Weights of a small mixture-of-experts language model, trained from scratch on English Wikipedia: 9 layers, 3796 steps.
Below are experts of layer 3 (counted from 0) of a mixture-of-experts language model. Rows are named router (the router's row for the expert), up (a neuron's input weights, with its number) and show model dimensions 128-191. Each number is 500 + 25 x the weight over its row's rms, rounded and kept within 0 to 999. Numbers have three digits each.
Before each expert's rows: "gets" lists some tokens that make up at least twice as much of what it gets as of all text. This comes from a sample of Wikipedia text that the model never trained on. Tokens count by the router's weight.

# expert 1
gets: " |", ";", ":", "|", "th", " A"
router:531511490542483523477536491483484490502418530511438474478493529491483479478480482498535508484491481507462454538505477529500512510461497559505509537464497460548474528504529528488496533524494532
up0:516495491471476476548504475515514496510532484508531527531527494509486450491521501505512471518570492492514478466505465440488525497533480494517475534507460496491534465500460516473528521558522517
up1:446511509522518519534504466538493493524490526481467508499512486509533468473529474499475497451510502475546474490516504488514519523494467522508491502466504511528542496529521471493528448472543472
up2:504469520519495510525512502523533558526461480502495518492502486483530530524472471556484525557525462475479440496489504491512519483501507467541503527463489479483482512534525529524469507502531529
up3:456528518517492459491519556509519498484522460473467504519489499477465499496529473482523502502520462473527534469515521479529484479497499482513477488473465503491525513477531484512507498484509485
up4:488522498491508466497510491524513454532507497477501500510511506520499532532534499487522496498493505499510507525529456535482493477530517485520451463566437510469510530481509525468512471545474484
up5:501489531483558489503502459501493517558529466467507520486515502440512481572506511447453482479481540522495518502523514529474452479495524542507531505532495512485505486465498516462516470485522480
up6:518494498488489525472475503522483455494503516470479497516526477477537482534519495484496523454522488506528532527559478500528550538496530491500504529525476513520493467487505514497501502479515504
up7:554483500460524453456480506525491516487493481457472505476498512473562494486537509525512484509461587508506516520468465490546483491464516482527493493498596475465472515542510500499491508524505486
up8:516493506538486537504538479557487459490543494493506476477506524477495518482506472498505537502511515505517484502478545520500490467514463476494490506486479489504471488510478483485476470560478502
up9:518489512535482492457479466485486491491469525569454510449552490448493478510522475490505529468527485492505508511522518498526503513504490461499489534540510493541479538489535485471496499500523514
up10:493517545489455506485490534527505518540493456525503493548490493484487517514479529489507535526489507460489526443542524501484491497525487510469549509490507557534498500431498488495487448508489541
up11:540531552500479493541495485525503485499538491533495522504481495519526511497477487497477483499507472532505483464455493513523492455562468535526463492527528546512524522475571498471513513499514442
up12:550541516540499517551492506455496479492494524496517478506497500512510490465487497483480489477485517504528487479520530506523516444461508522478523498492501522508506500496470541512484523457481465
up13:466473558506524533531544470513536486456500475503439522509493508517528499523511489504512507476493453508451462494488517480549491496488484500512507503449489488483532460468512515453462510506541489
up14:478516494521487468534459558461449503508495470464500474491491506512532496517505517473474471489489491493474483525499483500499530495453492475509535488463492503497507551518498514451484518480555463
up15:545472494541482507482450511505495470541455478481497479513508518512507526485482495487443508495460496470522530469520513509509470464493448522462507477522518552459494458538521454530519517527565510
up16:539495490498507543558483516474531540444519502479530505478543440477524474517498467532492423521543491494481567498468504486485507532532505546510498502494494494473503502473504509507520477502489492
up17:498497466494468512522467494512536484524504513498490479531484543512505544521471502462498561493506492507501507472475513495511552480514486537519525492493507481498511489522542528539492505489511522
up18:549480489505480478517484508545489495502530563512463523495515515507529508529533498487502466543467476471518513483496492509478446543522522545507517468517494503499535471543491512481489485491478485
up19:490513506524493530522516504496512547486500512505489499502497521440499508530479490512469542501457504560508486482566511493468506458475498536514516509529513560490529482491524502528496538492511497
up20:492479477484477506517557534509505460514503483510465450541540508508505523517493479446464485515478474466502562458500539483517490508492470526509480507522538495501505463523520527452475525472480490
up21:516523506503509505502536496527531509529522486498522525502500503509488482475467514551485495481521489498499488505454492530513530488496493454521479502536510455494527443509511462480488481529485538
up22:504518537500480486485542469497551477428530499456524521478501464515458540489526522502518544473505495498496535485489511480512508506510508511521493502526494515469502469517517495489476503499537456
up23:511435484531500540547561493495483502492529532508520525500465530452485506461501495445458534503508526535508527506473514470528474484522529486490479467501442474483508514528502464533511452561474508
up24:520473521504497543544513522495551489506484494472486465450503511519468552489506489494452496494454484526482542500516473464552447469495480478497495513539535509470486497470471491474520480505487509
up25:471557476474503549506514528475486486531479498500471463488486502454504501460492498482507515481519512507503469540459504533440502493497493504516521496474504497491467505527435496493555502478479483
up26:513493485548518488550469509502524531477502517514459477446477508496497537540521500470484463509501487470468485509523451477512496502476509483494494464488506472512487512534517483522485514504505493
up27:530460509525528480529456538597503530529474518527486532522489502539518517474474501518470502524473507492524522514494500471498500547455491516503530527486519491511451478521478509506487486467493507
up28:553475483495505541515531486521554503503505487468466511504490509511531511518485507530452519556499470535486471470487492500500507547484498472505467454528483525459511502487510502494480540519501480
up29:505529529531478491529493473491460485489472531521498449523505501519525538485475476544478419575541459521506466523473462483499493478501525456466506560499464525520516475470522450513502541528467536
up30:502498516523524512539494473520494531482520496522454500504492531510551496505475467497485437530460514496481497498519494511497491496532490558522504456533488499507488453502512495484511510473491491
up31:457549491526504518517483490495505510503488492474447472508457465497488514501493506487505491500521530497485522520559492504520501499532544484492499450490542485503475522479533540451494488474513497
up32:499517494503503516487493503437507466506425501477506502485480500474499509469505515497535496520510518486532535496524482496508434471467533484503548475539508514478489488491491503511495573496498535
up33:488534531520502476511452508545457539507503484469503544539533493497491454478508511483464497504503524484518503472492515493467512520490496486522510523508514490512490420538516520489537501534506509
up34:472452473483508473494524455520521439512514483504482477437495492467469496510520503508436517511511474508445514488482491460499483532496536492507477514512496524487503515493540484495488494477508481
up35:463494534549529490528443513491498485493474488529467515505464533503528492505499493526492478473495494510497513542505545526537510532514523490497483487479518519492519497532477536500487476504488496
up36:522521501504470525446536495536490493485518504450515536540499495481478509470551522524516512482499482514511490538485524484472504508464509539573495520458502484491474486493540523545506503467508547
up37:511534539519507460544502517519488489463538469533450495499518476526508499515493498502568484497479473507520536506512515485525484493459457544526471436490503526528473473552466476516543503482540544
up38:525507526470503517467526487537531527477510468483538496510485493470496510443541470510462494513523478514498439511472490507511469507539547535486483509543499488525499504451496512491538464486512522
up39:497560511537546472530524512516434509463456507497512517539521486473497493465483474472485505414478496458533512494490488457492530500494455474502479448504497478485492485484512491507513497497528530
up40:511531510474525499472518548555481511502476513492522492460465476460513510551523516527499477548483523481494514520513538512504514474464451495525488530511502502511527458471500487504517540518480549
up41:535486504479557499478544565515438516496495459474513505542511491498515489500479468506479475499524514489478514473510522464535495492531443490525541483523507480478483526467491505501480525531506485
up42:523511466491486482482490513546514510515479530509489530529485482516510511488460513526477546507498505493499526464508475456514528497514479519478518506502514508551496439494482504464511475512491466
up43:490550501482501493502535535517512525519499513516462523495501501516542451499488472478509483497496490498491494508511536538500533529524489457505480525496525486492483493478518495532511507494478478
up44:504481474480449521482512501467528487467467486502492491461535518477468490504516514534485552452476516472476447509483494492443495482486512521486502511503500482534477514503538540473536542506498534
up45:518470463503506524459511493490499521503458476467514491511530519498521524511495474461482476511510471502515511499519496451463496486509562509520539528518506515485491498546508507505471504497514500
up46:502508499476557497510518513551512516509564539480533530498470486525487510498487486483524516464500494503515552472512512492483460503476481491529468476521506536505513455496536539520450485479516488
up47:504481471522473459504548501529497465488493487507480453514474478499501458493513510462450527497451481489506547488467517523510505515483496479478502493432540490455479500549519515416451492505475488
up48:457503474467505488510473497486511517510523488524523480493487478506505510472552485546496505494490502548494537522503476465526531508505513491531511476479499527474503529483476538507495457471493505
up49:485515517518491508456485487543507509467539438535507479471522514486490477491517501478488493509519521504496516509476481555510553483486494483506535518507467473552499452523484505533516476504520510
up50:488522520534524493519510486534495513508500517523507527480518505503494496491529510451508527500534490472495490526487515524477492489507498502477495509480480463502419468465520519445508526479500497
up51:545519472566472508526490498484499481521503482470461527479472497517530488503538437473510491489534479472515505487443443516483491529524508497506479531503496506502503467537485528513514499513486482
up52:507502507509518525510510518510509494507537529470481496489501472519527504466506519490509501542518482506444501510480461521525481563494461543471547488504480515516458456486488499450505512500495518
up53:546477505499528510514514506531489477514475551545508483513491494505518477508474548459492496460544496499516519482542497489512476482486499515507509488535512499522512493511486496545447516509493506
up54:477456485489470494537508510496452502522480492498465517467516517525467448486516514529501504528514470505514538451468421485505574466477490464483545484493476513502477486492509490532503488498518485
up55:485477509485489463522497480531467522533491479522490494475488516478525494533517498485530516525510525491496502515540543486489483497481471463465480455502543462520518557486475506457508491522531453
up56:495483500478534474546490496466486537485521524532505484521501491541484467487510494483510468462540525465525503522501480529513500518520515531551491469451502488474486522488464505468500463518526516
up57:499476517491487492518484509500534433523502504482539526546485457505484482489465521506457521498501511487455527478480503428489501490468521466483531462517479502521478539506486523454486471525524481
up58:516526488500491501511488505529478514550487500516503505431537479501506517495545481515499491521503492460532486537507477501474488522519496527476507463507453492474489482507537499466475488500487504
up59:505534510476498474528499481482471503508491526469463484453474482501510536482482460500477508507468547495484490478503507487455492523492487468512500485525482493485508497507480542484489532484474517
up60:526470522475470497487506431511482527513495500465530496508507507475529531511509508545508519508522517504466483503518513486528543526516525514517493506470455529465470524500471486487522519480512529
up61:512462517507531483485545527517461480469547475513516510537525503525482482456519507517513524480517500471512495482491469505491520510520461499519485524465480486509485483521522500470511445497518485
up62:521490533503439498496529463493480525515488514493566519515494538512510496476484515483483497524493484469523460486521501476506509477450454525524512484501445537487506499442517528515461509540512483
up63:516484533513470515482489495490494522487495526486497506477478508523481487486537519508485458473528539497498503481518497508483467442504509526544467492503504488507462494517546462486531525479503498
up64:495500484507507489551510514514471515506479444458488487579532516565499529514479512501444507500513486485499504463469500452482511484504530505490490485514487525512508489493532464533539486483503479
up65:499471509505507515505549527492498494499479527454519474544504501464507516504498494489505527517501441478473518499474465503487512509510522505499517540502517515514519500471500473537522533459530520
up66:524547510501509490506515511525467498522520444485470456522492483453497524505518520479485509470502523510478504506455525524518460434540487475492500471498565501504509457509529520485514509483498494

# expert 0
gets: " ", ".", "-", "\n", " |\n", "1"
router:471524487508504482500535513520481518479535469447549493486501489514494523559483499509493491486512511471513537548498493466502522460503522471481525494497519503452538474484475527492477502456469445
up0:484491488526501519503484517489478495485467503480512472511506514511486506438503540513480484497476498479505466504507481502494484463504529504496536492499488551513459458513508527469494465464497478
up1:523492495483488521521493493505494489487474517513538529497527484447531503477507458457527519486556488499482523486533501504501505503466555483452534553478476472560457455506520532521520471494494512
up2:529527519467506528501512560532498548497489481443494459486487513503487540497490511507488515467487551506491504524481488513468565498567499504478526460477522490541510485544474513535508496516484491
up3:484483462481502519468544528491525481531483487496503488519527501487488515513503482516496500485512505433431500474481504485517499527490460505495495514482436480501544536500487521481499533521486446
up4:496509516498503483492553506498499501515503502518538542479536515489509509527467531503474513487518542460540503527502542480473498466483518469500532508454462508502512563559567527488506496519539558
up5:470535496492519524520509473492520505499478507500483534483518524502536479499541501506488471546483502440519497502528490483476535506485538503532498529480511517454506499488486494504528466516515483
up6:501492476502493530513535520489504487497517514473483484519533486502538494541525481529458562526525525487489505511495477546508498529546505515492465515569475484499491510493534506493531551543524488
up7:464515483494429527539529466522455515564511498455500540456502500544489443490503468526493497482468507522548529518541474491516474505499484477510510509505490455501482494496530523483489505505491510
up8:534493514489528473485525527518516496451498479479489506500505523498500478485528482530507524441538464524495491483508464535491465539504503500514494473424470488488536483527505553505487486499479537
up9:504512476483527498489520579507494461471515519532512500533497471522522538500491528523441521483490522495530502479557471486502468451511494514503521524451501491499500527522497492502498506476546511
up10:468510535498495453529537484507493477568475491495510473538545479518510531524500522538499515496490505495547506491478462500508477476508517498466495523525515492500466531478461492466482458507506509
up11:490539533482521461493495469463514530533490488511488506520470461515470498507541436464552501462478465499540547473486502488487447503470459521484514472498501525530522472513529487462492538495520481
up12:514459471474517495475500500445534462486525487506498491537511480459521465486512496481463518486494466521526540512527513492519526529476533486522531571508444548547521472458454479505506482484510482
up13:484526490502473522506490518490480478479504483515483499529435512500503476519526508534456531507502452474507503535500526491483512503501513483491460464454479525461511531512513510507528482513479510
up14:471501490540510511485482509524566492497489493499516486507493517525490518483457520470536509514483503482515512498476525473523522521478518471550528478487489493531528487492507496508497500520530505
up15:506524466522476488478515563513452485501510508521521482520485488520460471457544523521478520474521516475491496533468506437507549533449490487485484511453518501518476482521532536536467485551497524
up16:479469523560523511482551473474544495510509497494465498530502484522490399536484519536453483490515470455519538529499493491525497496488497497549478504467532466489488450473472492500519507486490504
up17:503546515504466523514516460533466539523454517532513519531456483520537515470511496509505517476492540475490541472470503503425498517518509484489507551530506526486495479542479519513538503512548462
up18:498527488513513496501493488521498491515472461538487526519514466530467532506506539484525505480498450458492506470496486510505507466528522495511503517521561477511512493496503559538509532524521554
up19:466531477515488489519483519530511515542496492511501496474476510483482515434512497491523508538489464482521519493518502510497521561508487470490482477483505486489498467518474488470470508497505483
up20:503506521531522554498559528485467453494510486505520550534491508560509468516488516465482531512504480493479507539458504548509506531478468513459539486510509502458481544480473530501462497579464520
up21:499514535528509507493528508555469485458478504469516493486494445456498511532490500505484535516499512480473521451502462475510462494547448518536493515481520486490535501482488502490497485475476518
up22:482480463480545501515535490495491492513503481472473473536477552484491482511503535507483504534532494521499468495482535485470534505466483464485503546518558479516504495482548464489474502518525513
up23:481464485483511504496539478465542487498535468474513487504542526535511518515509471473499519465490534513519506453482439508524523492500499484491480490468511512465525541516514494483515524519515469
up24:518463464481527490486476522485546467487496503558508492511508521465471523488528459503531533511513502452521492472523469512443517493476509472495514532526473506523500496516489500487468480524488474
up25:447542510557481492492532511493474474530522475492512447464517528501499469490453497531484523455508506514474510522524524499501507517509491469462533517515504511499464511472523518460435519514557520
up26:503524467473496516494515508484423513491498495577522498476475523509448530523454479518492433507487469509459496535501533508492506492530480522486513444500487510459522486545495471500514469485460455
up27:445483446520557479496542460515508497527534493482488481469483478535509498490534502548509522530480528467494542489521486479504505510508522478506460521486505534481528492506519506464557507498475494
up28:530477527490471523478466531473537531523492501499526516500538457507505476457485481530497520536547517468484495524490492531479469470458476517503519547469533519482489502500531515466521500515482492
up29:469502521523506519469519523496482505484511496496478525513512503469522474535503524542479531532460495530482519507487507540510525507524517465481490522505468540511475483491511461459509536486538496
up30:525486490492525487519512544496485516506512490559491481491513545486488509487468495551478506525521514524487490487514528477511544496473481503532455516479472490518446491504498509477496481520516501
up31:493519469521494465446472530513494468493554505522529519511511502485475457466529532526507447508509499487499537465548498526452490495507497475516490523489532521529503487507496498479488496487496483
up32:482547532510480481503516507543480515495514511523514517506504511498495500501456485512498528516470511482476501472507505513530489508530481492487509549492490477532503501511446486479527488510516483
up33:507477474525521494454476469492540438465477486509495524488497576487501543513512493495482495468541489538532503505480533482515459450487516529489476495497479494504491517487484491508472474495532505
up34:475503473492499517507493469535495507523524513468515475478511502534547490512522527545523539431501500508497511490491504539495545502545509494525468507510468475524528496500488473489500493552510471
up35:520503487543466509459533555541494527492450557475512475515509526501519486549492519491523464496507519509511505480476494540488499488501484482543490489476516479501488491483519534515505479504510501
up36:473505480553456473515526526480480506514507499505439449485515486502515489533492512527511496475511474478518516550469509509498480525454497490493483479475469515443503500494515499487492513499503490
up37:505476530532504498544555489485524486471478499475479485452496510508511486499502464501489532498461450497521510524476536486538461488522532533488526526473485513488494496464526482489473469540502480
up38:524470488508490519518504478473516468489547490523519470498509491498459470505486513487478526532502525504515480514546549500487502524503477525524471485489472508532487554530509484538497503519555517
up39:518515505536532465455517498530500465460473490509494454487518523513486468497531529464491509521515509524484485519452487443473515450512487494517501469507515476470516503527491473438487477508531497
up40:493471516479500535453498494466526471488503467474447507462512446506501511485464526523475522495458499467476497528515493541501519488462446509495504519513493507501530468526503482544478480472494497
up41:492459480464494514503498552451542520515485490517495501535499486464507465476458510486485509477488512519518499514529492522511535505503496499490475535508557495511512505488498474512532487429494491
up42:535522486479486474465518492480534506479520505491505477504436466537539506495525553515515457456508537516518465550495510477543486497483500464521478478510524489475474490524477466511501442495503456
up43:535514482470504491467495482526534509502505533533519475556472492537495490477506517509522518511529470515509477502510471540493560488495514470539470539475513528467514516501492493470476480477482495
up44:553498463500475523537531494496485537522481511496505499545501500519496517472498510518496503456514489506460519479511492464456469489526525517478509543518474498530517513496510483498480515529471527
up45:498465476500513520490527501577490482491462465501458492525465509526477506530486522477487519550483537456503489520494464504515503489496495483491492529511528468485468457509514473472494464485514502
up46:491507497495427495480539513469490476462455504505561475472475518507490495509514433536507466502506455513522484489482509510513560514533511504496483506533489524484542513460515512477507520494467485
up47:445460509493514505485452498509497577529512486501489524489444522500454514557439521453471515534523503512506498499455512529497488540518551500559468476501484510513485498534496520509529527530483486
up48:505495552494516508520511458476522476469477489480503554489464482500536485503502502498537504500540507486503454512497545535473508566459498484483543517541457467547524493491508501458505468482498501
up49:461532474536496490516462518517495463514504478524482447487502480506509524511506459493453538434484447507528517472484500493501482529502517473483521490488501489460476484511497484482472499478525503
up50:478526451486518471519552493479488493522491523510507510493494491480536526526472486466527497463543479514492520473498520520524518536476501473490455517497520501438497511475505481535443492562479479
up51:491482467552496466512510505550470478523470467464461510479475487488487464489457510465490475531473507523486460541457505503490471492475479463528543504478514506514541491486481518458495464572458493
up52:521527531488515515503496535529523515491483477506478496500512480444485521531464462518519553478507507504503523483486515493523497510519514518478469487519494499514486504485495477526521525553535513
up53:537462516531457479550497498484523474462502530510496527509528465502512507528514490478474496506519500490529483495501511494479545526520504543475491533473481518449548525520462526488479507500529526
up54:458560557497503535508499528557522490449465460457515481495465475525479478506506461471506482514509505509507483510499474492460458502469511501482525494502467502499503506499497515526507455522528518
up55:528512463471537473485494554524507518474530448482468530505541517492481462478474519524525543511476519492505506493494503472538455494512502527527521524513522512462490464495487547504468495505516499
up56:487511524502528519518493521509482496507548504524511517457526458522485505523483475511492528521495540553495499507478496545475468551459500510451520487499508488515541473479537542485498517469491507
up57:473496454489481525501487501491498489496510480510494525513534536509534506514521476532518536456530495503510495539460479510476468505470487516487513509467491546521506468473518490501510461484498516
up58:449491532457508545545542520490504507486497546457462491496552484468504538456479500504487502451466500457531506539489524528517517492471490538482496521493511496485502486488463492506502525511479462
up59:507509536493521481468491470528522484521453467486494525494482519504482497484520482494479514476512483416507481525440522504506476445488489499488529489497492479494503457534525523502475510499499470
up60:511506515498532486469524496483476563453495488483481517511476496453450473540493546508463500519485476513492481487526502522497554530464483475493472474491541473512506460468528498501474515506528524
up61:513512514526498541499508543419481489501496558506494521527521489489482486472522506493442499536527495503519509492510495471541472503517487491465505519480537493537463550486507497521505500518487493
up62:473500532501508512521517510522549503464503488506469539539514495480500439478509481498495521527501535525495489498522477476563454486481523514519501497446512502487473525500493535504514500528512494
up63:429498463524550465525502492465522482523493484488473523481533483522485522542493478499515518515478518533537531534526479558490526510532472517519526474482472490500477501479473471543526504494517481
up64:511518483467544521551530490456472517505500517530534508482504496478517481492509489492509458540498499476499524467513533514502484519467499507439524520510494491450499483521498479498515536444522498
up65:520502547488467485517557516492535482543465554516435497500539512509511530467521494456515530525494524496572485480530456500500513492480500525485563473473546499435496471546506499485464477493512540
up66:526468501477472481561482563483483486553507473541464521485515535492468526491484520585490517510512528458519489500484489503498477494467510522511473486478487527507493462504511488467508465510520476

# expert 2
gets: ",", " and", " of", " in", " the", " to"
router:463493520471495498484432482471548485508529519553523501499491464474499493496487541487475510539486490509526503519491487455519470510509484495524489483537515498492506551482504434526515493475493553
up0:520458465513494462484478487516502518506476496512517508491535571466467511529520444498461528517473518483479577456498535517507480484499490502470518446458502523470495523498456500555473496505506489
up1:514525538486549507491516496496486507529515494516490497483510503470462489488531498516492515474489542504480490467531520502442512504508511493510459482472491480481511514466500520512480477513525516
up2:478457543473484446531533490499508525543473481477516522516505425520482484495541532518510520460531515509542476461539496512519465486499513466489529499520492441508510489477507495497484522499500544
up3:521472514522488514489490513493493489521482494517520514471505497495537513479500509452501503482527508516512453421524476486517488529498497507432481494484534512466514498505462485502485465496500516
up4:500551498466531520487509504523504454536538515495499501483511474497501494474475493514517527498511478512435481506492591551469503510492531510494478538548501509553489450522480509538539476498483496
up5:499445522494476528502535515479496495519481488486534517511538521490530510488491498476486484510484510495510468483478510500552500463500452490496506494498436507492489525485497476496497495530549508
up6:465482506450484514525539444441522513502480494480458472497528502523530498512488482502503536495465532527468443420478523451469498499468526499493492448492501526455500512504510483496496509502498537
up7:407518497511539511507486506503510533519487535516480546555498504432512452483488524543521481481469472522508503510513497504506561489467520522446487519459521499486501467468519468490487494547547500
up8:488477458475472537526473469469509512524556509468512458512522463526461489514510480525491496472481486496540475494545507505504476488468521499487460516485489537479498523503497485504494489474455500
up9:494476530534514520518511522522483484509499496505464493458483476497514491518450491448456520463507484453487487477553527506479508512477499470505551507463477506494506504513518477423496485492496475
up10:497513510469475500514431527502508500500504455528476495443536485488471502516469459500498523466556481487458471481503515549474503450473500507532547520504493508469532558476490517512456492512514491
up11:448469523451522509471512486522529544490529518534511473489491565512490462523512514498508504582523511489504509460476495499533507478506516454521473535500481544538493476478491508494530486508507478
up12:565483501480488502484496498500501496513496468482457476499493472453495488526530519528495475502495476496502546543529507521488546531494536501494503465499513486535490492493490493491522492526524477
up13:506514519540520487511499504476498494492511503494551489513532498481511483488520513514518482510531499492548496508514480499504517532490483476527506534471512503468511482477499508515522491493530531
up14:461522512529457478506492476522469524465480516464484517525520475500511485465543490477502543491507536546504478480457517507521496503534514507490463473505501492509526524472532532476515525495502477
up15:523483451505476474476507505468500506482469483509515507511463470550480504524510502523510505512502474515536507489498547439516483520499488475458500504461467506511478473500478508507506536493498517
up16:514505444479527546513492527511489489470502493495496459549548509526532513493491514510468470506516510466502450497492504474448529480516464503526495490485468500529545505483496483490468567479536495
up17:491523491523488515496470525528477566480513553504539511498501473510504491492511511489482464490486515509522511468483505501493523492486482472505517498493469492491491480503533513460489497456542531
up18:525538548519488515511536508504467507553471495482514504531504513547456487510440491503525530482468535503528478495545484492516553477546495481506515509509474500503469478470518508504470517519562526
up19:488502502539549471528515503511509480493506488499523514565529552509462478516498530471506512485512556573499506484493471477496477487490527487486475524495480487488487503481506524446489492496550473
up20:471541461507482491526508493498515502464554518476533484465480556438470494502504491516476492523496524451509539482542491473474534518524501489513479491517472496482492465494511483517537530502518473
up21:502539472530495498476525511489473472538499467512470501493485481497508505532506493494519509498503477523529485500493509522497490493520512475494539496507538489483519484479465472437550528519567544
up22:494518494494470528545500461504492470541493502496517446503497529499487464504501458491490480534452518497468480442476492517480510474534510454507481452461479492483469504481441512510514546505517523
up23:564513483468544501505446502498529492500522470506547487481518473505484502474519526505483496518526525505531555479513528503481495526495504502498464510496460496511521491534477441519519509499504521
up24:510530498527524497494512551490501475486500498539491526484494482518474492497494522454513477480502477493517498494480500481537474484534491458517487490508499495507474498483480481465504495524488483
up25:511505464494496515507513544515510474461522488522476532521516511503499476492546512526517518506473485501490459502491535518554519530504543516504515507539496490462527487491487501489495502512466475
up26:493505509515486473469475490517520535483471496532517521540488487496498536479485514508519500491444472508524478488494532493489502501523529537501475457486514492451500534505539503536523523499547520
up27:496492497498513544504478507482514531505487491468443501483500498533490509468491495514493459531497450503489520515507523460529514465533517468502512469516521512550522491489507503465504504473502486
up28:487521534542491498494507539479543473503462488513552523481481521536510517534490538489532530444499545488492457525517470478534464553479485532503494523484478516462530479501479516467458526488480464
up29:505494495487536466542511513498536485484522508534485492481547472476504491490480528478492521514490469509535517470497502475513493534519513514478489507513480453511486465479512449522481477526524483
up30:483496511547547542521488513479535484452476481504531487504526501511482474510509522514513507478509489450514444517537470503508523522546511509514540486504516544500488494485478507496529516481455465
up31:519473515463522514458528493533511521515469505503537529530494490463516486514509506490498497511504486480502487516444482499486525479466519505526519488499486554480465522469498471481535487493520518
up32:439476508512468500459565517531508494471541509493488509557521497520524512496524497478492524532457536492493497528471554534508489534495500502474462490534534501509469457500473472468516490491509442
up33:514497504539492500533507503541494497475528455491491506465467498479469503538477492488469532471478494496505506473519511508506504518528491473526521486516462511536507506497528463440532487500501524
up34:457478509491488472446488469490491452469521476505460530520502500448499490486533529496520490490511491515470446467487490494502495477512463502508548468494549526492490496460540476524540480478509495
up35:528496490528529516508505492502514505515462498489464491525537504490484511531533508547546486573496484558510497554515472519479512505578511519500488475481536504530504493531534515487488496410507495
up36:482498509483510534508458537496542511479490535478501503503515471507507546552496443484480493476500501496489520478494514527456487477502496486476455431492510488493493491491479532507508477489490526
up37:476481509495483533530491487523509494496540434496446488457497532543470498527518542515500450524502525501487483549504491508498468491460519515485494525496492465510514467504487463510465476542437492
up38:530468512474526537489464520519491533541496461489472510503534525509497547494496506490453473463475510470466542520491495513504512510482531527538448497442473490496461488486522460505464539510491530
up39:476438475536494514487515499515496515480500482533489498534472505466483487509507503533518513493546482476507517521534496493474505532469552546479525513478504501540535489475476452486503474488485507
up40:463532421542568478507473511502500466481495495495564484504501520484500529508498509486484489458487484489497533535524524466493463476509519493465519494481475457507526515519469520469492493513544503
up41:533491521509505550484506444515479546485510502516502459509480512549522543516473487532524486510518463494492541509507478505495508534481452519483498533521488504525578513508501489495528498510489488
up42:485552524508487477516525469483447516463522464512461574463497518483497523486487535535464458466495484450527475489472471460508480518483447462513503491514524540480497497474489467501480496517482528
up43:501458537514511503513511473486497548502459542494504496506479514521510466501559512478536509464516504515488521474510487500491560490510496511510492526510553485508527488493492528520503520461438502
up44:504517509487476533489443495475531497508517497455459499469525533500492502505472481480501437520529531510445495532486477449535483520495486485526519494517534559510449537493536520505430496473517483
up45:465482515469516494550523490551456537491492477536485502486492506501479491535459521502521524463539508517515477484581440514505511519525489481469499486476467477474504565501490493447477548504503526
up46:472455531525499483465526437490483539506510540485487529514560479511494485505491540514497544499505522447504522492528500500503524494500505501508510531479522485508515524470467490486537475526479551
up47:512476515457480518481532491528459502486500536494510555526499501470443509509494497487480527492489516520515481518514519483486497517557514456488469523538482460508473495472507546518493548514509555
up48:481469481518519512493505574458509503483510567523513487519515501505511468525498540505489447466512493482530513498442506500518493445529499490512534473485485516427520485485505508486500482496482500
up49:513501519547469538521480484527509511516546542470456545507537502505510530495494466495492490481494510526503509485536529526465467505473480481472483498498500485487515477469485480479474515545509452
up50:480511535500476532508481561493521525507533468460476504455520532509543506504499486518510533476543521502526470496530524515439516464525503488520511505499506536476506529505502523457538455471516513
up51:476480474516465472480479483506470488488531490495484502484519563492471493464490484518509509516439485436481471504526546498492527458514496494506507463451509484443477478448454516461523494512492526
up52:488483489512510533545529440521495467478467480455443493510541472517479528488494541527470469494500498496506508545499523489516487441502523483517521458504553494517475498525491513493517532501519474
up53:496460473471519488517454547500526498546528501518475533490450491502508541496536512530467509541523517479506478522520486468446491485469525504489484487509479506482533513525470517494477468488484514
up54:505525526535519507516450501539493529484522470536475508528492504504483498476527500443505522533497480484539458493502581452504525466515469508455488522526485480493465491486452484513455475486504543
up55:473535513487526514521472523493520540469539475499484490487471510476481553496517524520498501507493510522499490475505507455489492475491505524478513510519464512483501490481528502489470532454478512
up56:502512488460528508496503509472477494478532508466507530507535503522530479459537522478499496489486490519483521495459546504491505506537504493549525462515530481498480483500519502512505501548559492
up57:520476522486502493503503468487507531470425545524499500548508474517546522479495505501475541509534475472485524495456482485509504498519499513489491476496481523505530525504481514515509506505515470
up58:476497510475514477470507484543512501492493520528489508497503524492493450483451497482460522493524561496514510525518459519515517502516492482501518559515474418478483489539465483514465509526533477
up59:487505538533507532498499516486509501494512492523485472518507528446487482459504534541477499513498554493527473523541540491485484516491498530473501511488506509501527489469510475512495513490515469
up60:523496535478533532510482497506454491537494498435464506527504516510456522529493480491476458469474488500501510478478496493537510555509553460567489475536490460464529482485475500530541527500517478
up61:501530486470506506513521535485521487495450482514465520508476479509487518507497521481500514545519489477515494510513521507460461535528512491494539472520438474486502466438546483471497509502498532
up62:528499505488509511516483468482491508446472516443454493507479466512493523495533523497550499516559480481499488454499514503512496516534482515539497459503483452526549477431476493495470524528488533
up63:446502478510487514509528511488472502493450455502567503518500475469496428495467527520478519464483455497476481494492439485525492505505500465511523512486515507506460490525534498451551516479536476
up64:445478452539513545484459515511496521523537457496452487506468528491503479519491508495500496510451500488506480488503547506489506516499537440479468502511508517496482472473483488523496489462500519
up65:479532482508468523471482500487515506502474542469563474508461491521519465504472534514525489505518512482487472480475480495482515521488505483481455490457483525484504477532509484510463528502484528
up66:487488540529511505461510508513504495538518514524491523508490536528471479514531494491499493551500502504499493491480503495492487482500515469491515497489534524487494504509511521536496515496455538